Weights of a small mixture-of-experts language model, trained from scratch on English Wikipedia.
Size: width 384, vocabulary 23472.
Experts: 1 pick a token, a softmax router.
Training: a variant of Adam for the experts, 1054M tokens, 8042 steps.
Below are experts of layer 8 (counted from 0) of a mixture-of-experts language model. Rows are named router (the router's row for the expert) and show model dimensions 192-287. Each number is 500 + 40 x the weight over its row's rms, rounded and kept within 0 to 999. Numbers have three digits each.
After each expert's rows: a language model's description of what the expert responds to. This comes from a sample of Wikipedia text that the model never trained on.

# expert 9
router:615521523493477547568473469483523574548514503432537540473498577473476495498558483515560434483503536512528519457488453556453549520467590537476449442466547535491529517459552512485503446526520517505482453517558494495511542535520441531530533447475471495534434543534428494623514458526465459519
What it handles: "and"/"or" joining names or items, plus table cell pipes and row-ending pipes in sports and election tables, and compass words like south.

# expert 5
router:597524540550500572558438446504476566521526579446561511459451515448531479506488502548551470510459521524546523470480461533481542514485554553475452451449545523464522546454545515481508455550555515488515452547540491484487571527528422544536539481452497499523536536550384494601455449514422494529
What it handles: Forms of be and have and subject pronouns after that, which, who or it, as in "the aircraft was", "than he was", "they were".

# expert 12
router:591511526541465549541468436497492541517485514406568552447449613503467486513512496547504459500492520502577489478471501520481564505497588537491498432476518513467497534416475520477530424490531532462544505575546535455498545521515459556511548461508533542512555534535460491575458470535444473449
What it handles: Leading digits of years such as 199, 201, 202 in prose dates, tables and film lists, plus the space before years.

# expert 3
router:526538533559459522532460415486501557509487528304502473408435585462521504457488513555595478493445523524555483458490432537526498531442564567531483462445520550487495472426573529490514431584502550503491424524524496486435562494518488499541607456443470508541525530540428474591436433512454479447
What it handles: Main verbs right after a subject or "to" in biographies, such as became, named, called, ran, plus line breaks and == section heading markers.

# expert 10
router:608532502535493505540500493451556572534492584464530512492505557458534521558517529544510462479480537510525491511456445551511542584505570540470449468475531542435509502428507483442569438554488524495532427533529551472448502521528466502523555468457529482494502506547444484587525470522437431481
What it handles: Articles and possessives after prepositions, mostly the, also his, its, a, plus colons after infobox field names.

# expert 7
router:563520532520471529550500494515541540541476569433529525441477588458524507462535508546523398528451494503459558529441451513470536535423569521467483522483557528479532493534537515509531453525517535528553413544516501466476550526547470522494537480439492468519547493552434477546481447504453453510
What it handles: Word pieces inside titles of films, songs, albums, shows and plays, often capitalized initial fragments, e.g. Gone with the Wind, Any Day Now, Unbent.

# expert 14
router:640533511586440508609464483476504589512525586421506497451472581469468565531522532527512491474474502508597486471522460585531538502472577523461495431438497528510502489516590516465543500514493552516524418494511541493478492528533454516534562471474465530512549529502432510556438403482436446498
What it handles: Middle syllables of longer words and participles after was or is, like inacc-ur-ately, mir-ac-ulous, removed, located, born.

# expert 4
router:601516546526481562579444444511472570522505542439530518448439498464537494507490489531522475490477526538540527477502454524482531518473569557474446445441569526461502549454534527472499454523558515482524443540557499464472563506523448536551548477455519501512521531549396481592467457497428475510
What it handles: Capitalized name starts and inner pieces of personal, species and place names, e.g. Blyton, Nazir, Green, University, Lankan.

# expert 8
router:583489469506444517465531480517497507519503581285483569505420610536482527459571544571533459464448508478579518481428440527527590554483505551447497444424513551436527492370555477434486482502536545446542428577574529459466517564492432511506530508474503492506545536505498475574466460509478475492
What it handles: Line-initial dashes, bullets, colons and field labels in infoboxes and tables, such as Born, Coordinates, Preceded, Phylum.

# expert 6
router:576481538552485523577498467543500575523489525345566508471468565455485536507512521515492437479530495528561510483462475512514512500424547586507445457438566534503466495468537514457513422537540528540494461563489516462482537471488495569503512465484474529503563503520427492584463475503465448504
What it handles: Sentence adverbs and time words like also, first, later, However, plus month names and final year digits in dates.

# expert 1
router:567501519509469539563493474473536570508489528430517512487469751464500510457526497524510434477479517524549485469553544538480526526454556499482481493459543542467526515461542516450506448523571540501539453505509516460499490524530478525546536465436499492503479527526460528599490436542490452475
What it handles: Commas, periods, semicolons, colons and table pipes ending a phrase or list item, e.g. after names, dates, and places like "Craigleith," or "February 6,".

# expert 2
router:626501533542477555513484441502529564539483520386541520447462642446482538541489510529513503480484526545631522479447541516510530522491561564462466460466522500470530525433512537466517473505510537498513495516539514467488524506508451553553550477468505513530513507528438484544510439498478471502
What it handles: Spaces before digits and number words in tables, ages, measurements and versions, such as (aged 85), several, five, 000.

# expert 15
router:588525500541449534518443425523480547529511475372554498484466603431451518488518507525489470436462483522485494451466432543502488536485552523503482476431556514489518525476565534446517443527500545504507423553535491484464532484528494538491534468476505501507482485503423463534484430538443467506
What it handles: Opening quote marks, relative words and conjunctions like which, that, where, because, all, plus open brackets, percent signs and LaTeX backslashes.

# expert 11
router:583491521552492552575443490497523574521499570484548519467475509449467487512458478537557456474475535486554519518429474505501555545428561464496497474437541547488507500470572544492519426499490553514509429545553463513467530536527439520535556465428555499519449496539438496565468419477448452454
What it handles: Prepositions such as in, of, to, at, between, during and against, usually right after a noun or verb and before a noun phrase.

# expert 13
router:581522529557483544535480502502507541534476622426517484478447569450490534509528516541514491466483494492476515498531505534507517538451569532519464494452577544460484503475564537474532437514542566456521457485519523478479549505519445533507551418473492529520522522519432462613473475521496433491
What it handles: Word-piece endings and parts of personal names and place names, such as York, Chicago, -ford, -ley, often in tables and lists.

# expert 0
router:592516504591507566500464491442522526522497561356537492404462524469475533487500502556492471478477496549598550486561451511536503512452538530504452485425508528468507534535535544463532452537528551487518484533560525469479538492525428511517556469486525485511548525510456472605458486511474474496
What it handles: Plural suffixes and group nouns for people or teams, like -s, -ers, -ies, people, players, members, often in headings.